config = dict(
    d_model=128,
    n_experts=128,
    experts_per_token=8,
    d_expert=32,
    routed_scale=1.0,
    init_std_router=0.0311,
    steps=4062,
)
Below are experts of layer 4 (counted from 0) of a mixture-of-experts language model. Rows are named router (the router's row for the expert) and show model dimensions 0-63. Each number is 128 + 24 x the weight over its row's rms, rounded and kept within 0 to 255. Numbers have three digits each.
After each expert's rows: a language model's description of what the expert responds to; "gets" lists some tokens that make up at least twice as much of what it gets as of all text. This comes from a sample of Wikipedia text that the model never trained on. Tokens count by the router's weight.

# expert 29
router:105146106112124139150136114150113151131178103146164139097141161137123085154101111104116120122140107118116163100120158149143145100151154088118143122140111161142164126076119079161111144130085162
Digits after a period or dash in version numbers, times and scores, such as 3.1, 1:23:47, Season 1, 17.74; also sentence-final periods.
gets: ".", "1", "2", "3", "0", "4"

# expert 43
router:092083109147109129103129112069109076144123142109066147138114138121139147112141100164136137099132107119159078140107076112103108102110136107136153136134122109097133102153127139114122103161178149
Auxiliaries and modals before a verb or been, such as has, had, is, may, can, plus stems prov, pre, dec, and post.
gets: " has", " had", " is", " prov", " was", " have"

# expert 62
router:114123091095113149144105148109152120117096128143070121105125115137160122171107144125106156152128139126177128096132130146119118192132111109106155131129081144111155122140096074103091076162145137
Whole-word counts like two, three, four before years, and institution words like United, State, National, City, University.
gets: " United", " two", " three", " out", "'s", " over"

# expert 55
router:093131113136151129146101119117160140150095141165150126136137141131155117120102094122121191107134164153132159073145128128092076119085145077133119163117117171167129095069170140162107114133176123
Paragraph breaks after sentences and the == markers of wiki section headings, such as Personal life, See also, Bibliography.
gets: ".\n\n", "\n\n", "==", "==\n", "===", " |\n\n"

# expert 52
router:115149134140150129124118090098113097143109129131148125145120170096113133132096151120179124118149136131139140099132147094114110094090152121111108123111152146212138116156091083129148123129152137
Blank table cells and spaces before numbers, and century digits 19, 18, 20 that begin years, especially death years after dashes.
gets: " ", "19", "20", "18", " e", "16"

# expert 0
router:155126159134140156148158127087117111098084131147116090113134114133139117179141153111117110150139108132101129120149109128072124115088148141078113144118077100104116137134144123103101148134117121
Capitalized or lowercase word-opening pieces like Co, co, Mc, wh, plus the ampersand in R&B and A&R.
gets: " co", "C", "ourn", " Co", " Mc", "W"

# expert 8
router:112150145148087130128123096102115111109088145121157139123130162135118095108113114118166093102095170086171113130123147116143164120170154102137122109158099148141132119097160084140106149088160173
En dashes and hyphens in date or title ranges, colons, and capitalized first pieces of names like Sp(ain), De, Se, War.
gets: " –", " -", " Sp", ":", " as", " War"

# expert 61
router:163141131122132141138102126115096134118122059145149136149104148136170160120151141132118152154132150133139121119146158087127138114104133154124112115123123114121167085161099104131158123119121182
Word-final a and similar vowel endings closing names, places and taxa, as in Africa, Florida, Augusta, Carolina, rufa, plus decimal digits.
gets: "a", ",", "A", "ia", " A", "an"

# expert 32
router:107127147131118128124126153105114112074161087140094093124124177105116124119189149147127117173155145113151126112141162116148125128135132112165110131167139092131143119144127111128108131114104140
Single lowercase letters opening a split common noun or verb after the or an adjective, such as r(unning), b(iplane), c(ategory).
gets: " m", " b", " r", " s", " h", " c"

# expert 44
router:102155105131146137118122155142123142106123123143122092111116114144153117165108127141142139098098149144137149091144114174142100107080151178108129140132178132157135072147112117093127109086155180
Line breaks and list hyphens in infobox-style key–value lists (Genre, Label, Kingdom, Country), plus heading equals signs.
gets: "\n", "-", ")\n", " |\n", ".\n", ";\n"

# expert 57
router:136137131110136123173109130128127170094132118120123085126109110123114173173091135127116121143119127146141114149086112100146145123096117132160119122110140128078160120162107092156064151110141124
Inner syllables of names and words in lists and tables, like Awami, Chellamma, wrestler, plus nomination words (nominated, candidate, film).
gets: "am", "s", " |", "omin", "arl", "ing"

# expert 27
router:111098156125105138129128153146102140083105100119148160127142145155119115134155148155140113117124147131123100177125148131152135109136095102105110135121151125142134118127124176125120055142168157
Short function words in running prose, especially "or" as in "65 or over", "this/This", "not", "same", "any", plus closing brackets and quotes.
gets: " or", " this", " This", ")", "}", "\""

# expert 26
router:136133119097123156154138158134091136149148112139156113122165181123093116150154144092069084116103096166133129140107110087120151141118124135167105151156127165099132077140132132126145108142161164
Closing parentheses after names, places, or years, and the pipe-plus-newline ending wiki table rows, also pieces like ct, feat.
gets: ")", " |\n", " |", "ct", "or", "\""

# expert 38
router:150119145135123122089161113128143114148127156104135145136073137149107139116103131100128193170135067130116148168109108139096150166112131144129128158158126114123041132125141109141116160153156087
Middle subword pieces inside longer words, usually followed by a suffix, such as rec-og-nizable, app-ly, headqu-ar-ters, prer-og-atives.
gets: "og", "ar", " app", " pl", "ag", "at"

# expert 50
router:148150075121099101114165082146109103156135143133129101179129117126090165128085102115120106154121144173164148148172113080119130134101131126106106125131130170164146117125119135164113140172115109
Single uppercase or lowercase letters inside proper names, acronyms, and foreign words, such as Vas-c-oncelos, COV-I-D, HI-V, mas-c-ot.
gets: "c", "C", "S", "A", "L", "T"

# expert 30
router:121110175175074123125095146135141130145112118117133131122122090123121149131140099092127102069099147121119090156097105097124132103163160113151131119112151100153154184143117119130161129098125115
The infinitive marker to and word-start prefixes pro, re, sub, Pro, as in proportion, probation, problem.
gets: " to", "p", " pro", "per", " Pro", " re"

# expert 34
router:162150134130088125151124090143093141155093130107142121139119154123163132114147122100162092105115175126095124149129147113159139100131112141186184112062094113098119103115113161126154114098127127
Word pieces in capitalized names and terms starting with a vowel, such as E, O, Al, Or, Est-ab-lished, Emir-ates, Oper-ation.
gets: " O", "r", " E", " Al", "ab", " Or"

# expert 59
router:119121142133115108082146144118129121089118116100157088154104174112090132124143192154155128151129130156139169129127128114132098114126126150124133135140124081142098138101138126159152147119137150
The piece ou and capital Y in titles and names, such as You, Mahmoud, Southern; also odd mid-name letters like Die-g-o.
gets: "ou", " Y", "ang", " y", " K", " T"

# expert 7
router:115104127137178115162126126153095155100135118177165146131167110158116125114113119145144115100177187081135116116096131131137155118135096132144142113151127157147154081136141121136120144151134151
Pipe cells in wiki tables, plus semicolons, dashes and em-dash placeholders that separate items in numeric rows, credits and discography lists.
gets: " |", ";", " —", ");", " —;", " -"

# expert 42
router:145180125099172162104155128132120125115197146146149164150152124111098141105147153140133123144149179093116155118156135102151116134111136141149145109150129105133118142132118180120092171145130083
Single initial letters R, r, s, b, N starting names and words, plus ul in Abdul and disambiguation pieces.
gets: " R", " s", "ul", " r", " b", "i"

# expert 10
router:150104097123124121155113105151128092112148136127128141111142146142129114152136116094184147109139161113141094147129165095126072114141122101130132123145108152114131148121150115126144148137120173
Commas, colons, semicolons, dashes, ampersands and table bars that separate list items, places or dates, such as Queens, Columbus and In 2010.
gets: ",", ":", ";", " and", "),", " -"

# expert 56
router:117125134135100101140143153100099161077121098128153109119164142119123150103118118099150160141111139114157155114100087134154150148151167139144124094148142092160141085141165078158115098118143156
Ch and ch word starts (Champion, changing), the letter o in names like San Diego, and period-newline closing table episode summaries.
gets: "o", " Ch", ".\n", " ch", "ch", "an"

# expert 22
router:155097152129107129123168167111121135154090116090135147097112115138169076127152147092105167160166095119134144101123176145106165143106099125132121144166150119111117160135170143170139115109096156
Object pronouns and common short words in running prose, such as them, him, there, this, time, work, and the piece bec- in becomes.
gets: " him", " them", " there", " wh", " time", " br"

# expert 37
router:113136132142148120136093137140121116148132117133104162164160113122114110140116158122142135086141097103150160135110118141170147140072133127108096086150143100133192147107106140184135121116118116
Inner fragments of names and rare words, especially se, f, s, qu, as in Chelsea, Lindsey, referred, illegitimate, Chryseobacterium.
gets: "se", "f", "is", "s", "al", " se"

# expert 1
router:177162073142197118115102135136131154135145159097139128152141086142103141118128125125111113116136124098164126131117102104104132094128110071149095058112141090132154162115143117154138137150098094
Word-internal pieces of Latinate words, mostly suffix ion/ional and stems like reg, V, v, as in region, version, professional, Regional.
gets: "ion", " V", "ens", " reg", "ional", "ict"

# expert 51
router:111093103133135111099115109123110096114163165122126147136143082147115132110149152146126155104129103095095135150122133142097131116045098110133178152126155107117104135107144141123119109114114142
Verb stems and inflection pieces like appear, rejoin, have, go, overlook, plus the invisible marker after coordinates.
gets: "s", " appear", "ue", "otes", "oin", "ge"

# expert 47
router:145111146119097121111126115176130150116166102149151138130165182167140129113084135131139117120120126112140138150108113149137166133154186125131126097108146152158160160093142101106091119139103158
Sentence-initial pronouns He, She, They in biographies after a period, such as He was born, She also taught; also first names.
gets: " He", " he", "an", ".", " For", " She"

# expert 40
router:130154157118138134110116077135117080101167114165131108108153101114124121181152173132147064111146173159120113119135151192144142152122153169122126160095124167109136120150112123122115103123114127
Word-ending suffixes such as -est in biggest and busiest, -al, -tal, -ility, -ball, plus stray marks like BOM characters and slashes.
gets: "al", "m", "est", "st", "le", "."

# expert 23
router:132155109127146101126106108153115060139103127130171148178125125103133122149120113124182140136128136105111143127124131145147147091188137128142112097106136141130139144092187119136113136094117093
Word-initial St/st tokens and the pieces right after them, such as Studio, Stockport, structure, stage, plus start, stand, mark.
gets: " St", " st", "St", "e", "ar", "t"

# expert 4
router:104143122095127104110133117144110117126150119114186152166127128127121129091165170122125123144077125116122122141151080125171126104132107132134115122155166114132142190161152121172171117133151141
Short opening pieces of words and names, such as v in case titles, de, gr in Undergraduate, Pellegrini, re, con.
gets: " v", " de", "ad", " s", "gr", " re"

# expert 14
router:123144118139132127103130129135107120118131108142128116157121121132153109163123112143118129133118127140179129112164134181131148121121157111093125118185109165127173089123084114152127078123092183
Single digits in tables and scores, month names in dates, and place-name heads like County, City, Street after a proper name.
gets: "2", "5", "3", "4", " County", " |\n"

# expert 35
router:125144145131160154121098118130102084093155125095136115139118172129136132122130113140114134152101124132138135144134138123163131138104101188174082109124172134136114140142139104123188134143149143
Word-initial capital consonants, mostly L, in names and table cells, such as Loss, Livingston, Rudi, DDP; also the oc in Location.
gets: " L", " l", " R", "L", " D", "r"

# expert 54
router:141113139109139115104145119146073102126131150092110135172112154087143154169091136121149087128147170129149111169140125136153096166132173137114112131092101136105151176126114145145121087142097113
Final pieces of surnames and words, such as man, son, ley, ous, y, ess, as in Hedman, Thompson, famous.
gets: "y", "man", "es", "en", "ous", "er"

# expert 16
router:146124149093096111155096107092146100094152140125141145146155164180135113146125135120131109141114149104144149162116110132158112160150141161144100139121139128085126138150074145133167129148124087
Word-initial l and t pieces such as l-iterature and long t-ons, the size adjectives long, short, small, large, and the connectives in, and.
gets: " l", " in", " and", " t", " L", ","

# expert 53
router:169126127106155125141156080177137114170137101133107113131135066112102152090100109158122122134151138157147119149130123093150098097132140092119093125142115123173153103146146097081145120111116145
Past-tense -ed endings and function words like of, that, to after verbs, such as scheduled, followed, announced that, region of.
gets: "ed", " of", " that", " to", " on", "ated"

# expert 13
router:119151120157140141086091148122111150117107069146120103148120167082111156139142094163105150143111122138147113161111156103132120139148124102134170078105098123145145095151089139124131180154113159
Capital C and other single-letter or short word starts, and inner pieces like ro and ult, as in Court, chiropractics, crown, Cultural.
gets: " C", "ro", " A", " c", "it", "-"

# expert 63
router:131120139111133107133115114142093138091108099126152114129164130130168120124107163111124107081098100120118148079127104126126139070155131136124118152093064171153143165125166133133151112070162074
The letter h inside compounds such as powerhouse, threshold, gatehouse, km/h, plus other middle pieces in infobox and table text.
gets: "h", "ak", "l", " as", " at", "el"

# expert 25
router:084122118179103100107108139131118123125135120144132111110132108146145159141140100130183120101111123101150076089122134091135107092132073121105140128166154081131117085128094103104154112150116093
Prepositions and indefinite articles after verbs or nouns in running prose, such as a, an, with, for, in, during, against.
gets: " a", " with", " an", " for", " in", " as"

# expert 48
router:093157131110121156129086139125166167136116086132139143082080124094130141121140100158108148083117131127113118102146106123155087103101128127172182084097155089164099084124122092139141120117127111
First token of a new line or sentence: A, An, In, a, an, list dashes, table pipes, after line breaks.
gets: "A", "-", " a", " A", " an", " |"

# expert 49
router:123139130090149127083083096190098125148126129174109126176142134079104132076146172140118129133115155103148119152121113112089121110124121160128115099159163157113134118156105185172130127131127125
The letter v and other single-letter pieces inside words, plus UTF-8 accent bytes, as in fulvous, rendezvous, façade, Îles.
gets: "v", "ir", " V", "il", "i", " v"

# expert 21
router:140140138104122099092151108118138151103129152133154138126082143156134101126169114140145105125122131140081109110121142179161112147120142123132130161110150155067186109130115166153147174134134135
Word-final suffix pieces, mostly adverb -ly endings (naturally, solely, quickly) and -iz- in verbs like normalizing, utilizes.
gets: "ly", "on", "ar", "al", "z", "or"

# expert 58
router:091136153162081120148164134136122104109133144137112128131150097166154165139129122107159128105095152113137121093143132159182163100119109121129099165134112108119135153136146102109166066125108159
Function words in running prose such as is, are, be, was, to, in, a, into, and the be- piece in beat, behind, beach.
gets: " be", " to", " is", " in", " are", " was"

# expert 9
router:114131170122148093165132125152104105141088156122099108125106142118115145150127152083133113115118171069126143153117140094150120137104126120120082135162141116118176157099133124109143129096147121
Mid-word pieces after a first letter or two, like C-ree-k, d-ail-y, and "up" in phrasal verbs such as ended up or end up.
gets: "all", "ed", "s", "ight", "rew", "ut"

# expert 5
router:150124168159124121131142138097131085133186135140109131107133165092155188130146127136137139165126171107154165178106119106160108145130182126119123117107132157145159131148142094132108114118118132
Short syllable pieces inside proper names and foreign words, especially after H or B, such as Ha-ut, Jy-ut, Arg-un, B-en.
gets: "ur", "ut", ",", "en", "un", "a"

# expert 19
router:127134136121099097104122133129131108137146190127146121116153092108140135125111137148149124122175118165090183088141087137138099123144143170147131153134128123148146146130171130148149154082125089
Mid-word syllable pieces after a consonant, especially op, er, ot, old, ield, as in redeveloped, aerophones, peripherals, models.
gets: "er", "op", "ot", "s", "en", "old"

# expert 15
router:083117111127150130097117119094151135134115139148143107149098070111109176089074117133125129109098094170148120141110123147156159158176129119122168127151134103114100166094163137137117161161107116
Opening stems of longer Latinate words, like differ-ent, att-ention, inv-, organ-iz-ing, sh-rublands, profess-, cont-ent.
gets: "sh", "ol", " inv", " profess", "w", " organ"

# expert 2
router:124123118089131101153096068128123139113142138148125117110125083152129177148117077140126110081115162120115147147108097117149160118155133116140130102148125134153125096168138151108081166130149096
Mid-row pipe separators in wiki tables of stats and results, plus verb endings like -ing, -ed, -ated, and semicolons.
gets: " |", "ing", ";", "ed", "es", "s"

# expert 39
router:123149132104187107149142112170113140103130089155161147171146108128148126139102136131123119096091165150148094147136160131100151082131095119102086138135117113132155124146131122120166083141147179
Opening and closing double quotes around song titles, nicknames and quoted text, especially in track listings and tables, plus apostrophes.
gets: " \"", "\"", " '", " re", "'", "."

# expert 46
router:113133183131093156146105146117138062107138098126157129122140160109154136120160143142149145169087091148135123121102132109140114123136140166090127109128158168111141141136099078096134092080143114
Initial H, W and h, w pieces starting words and names (Hayward, Western, widowed, harmony), and the pronouns her, she, plus possessive 's.
gets: " H", " W", " w", " h", " her", "'s"

# expert 31
router:118118120101117136110129120069168174132076153066111112134072092132121089091163133132119134145140126083089141131112121152154109126106142144141147139130135110109121169116152110141143138125140141
Word-start stems ind, Ind, j, ip, Mar, Jun and sp, as in independent, Independence, induced, and pieces of foreign names like Pradipika.
gets: " ind", "j", " Ind", "op", "ip", "ij"

# expert 60
router:139092148136109124143185132148149175083129125084164099132121110109145110144117093091150119147157138129151118125131135098142167152126146152088114140107128142106149133102168117104161125150148172
Capitalized proper-name words, mostly geographic: New, World, United, American, South, John, York, Australia, London.
gets: " New", " Bl", " World", " South", " American", " John"

# expert 20
router:133130113135130106110152126121153160152115122069140158127149149159114122080119140141130147171124080110082155148147130151137099126159111128098151129128116136138110133098151172163123147072098147
UTF-8 lead bytes of accented letters (č, š, ō) and name-start pieces like And, Jo, Jos, plus odd word-internal fragments like qu, ff.
gets: " And", "ec", " Jo", " Pat", " Off", " Jos"

# expert 6
router:117113081123079094059137134158108112118132130157108106131145114097084152131123120159089117106132145073129093151148136154167116110140150093123085112104125085133104098107133128111111141094129084
Prepositions of, in, on, for after nouns, and music-article pieces like per in Chart performance, record, song, c.
gets: " c", " of", " in", " per", " on", " record"

# expert 41
router:130116128088172125192131164120074102137147126085115138160103128145106150146128122134142099147142137129130144106126109124119124141155134135097106113163112158107151098159124111121100088095104131
Word-final pieces, especially ow in how, below and Slavic names like Borowska; also ake, ors, ote, iew, between, about.
gets: "ow", "ak", "or", " |\n", "age", "ors"

# expert 12
router:174169130166088149147172117102113145148180144110098122177144096142088127093098130119148125046150102090113117116144134118142114126137128144133107140105095172129149145152159130096135131152120106
Middle and final pieces of foreign names and places, especially ia, ic, ac, ec, as in Russia, Quebec, Morocco, Applied.
gets: "ia", "ic", ":", "ion", "ac", "x"

# expert 28
router:104078112139163141152160144107134131158094145117142123094134150110150095109102118120133169132139120129136150102118141144079103136095148132155128152120105166123105152111139146107132151126169159
Year digit pairs in dates and tables (19, 20, 05, 74), plus capitalized words such as High, Year, Senator, Hispanic, York, Democrat.
gets: "19", "20", "09", "07", "08", "06"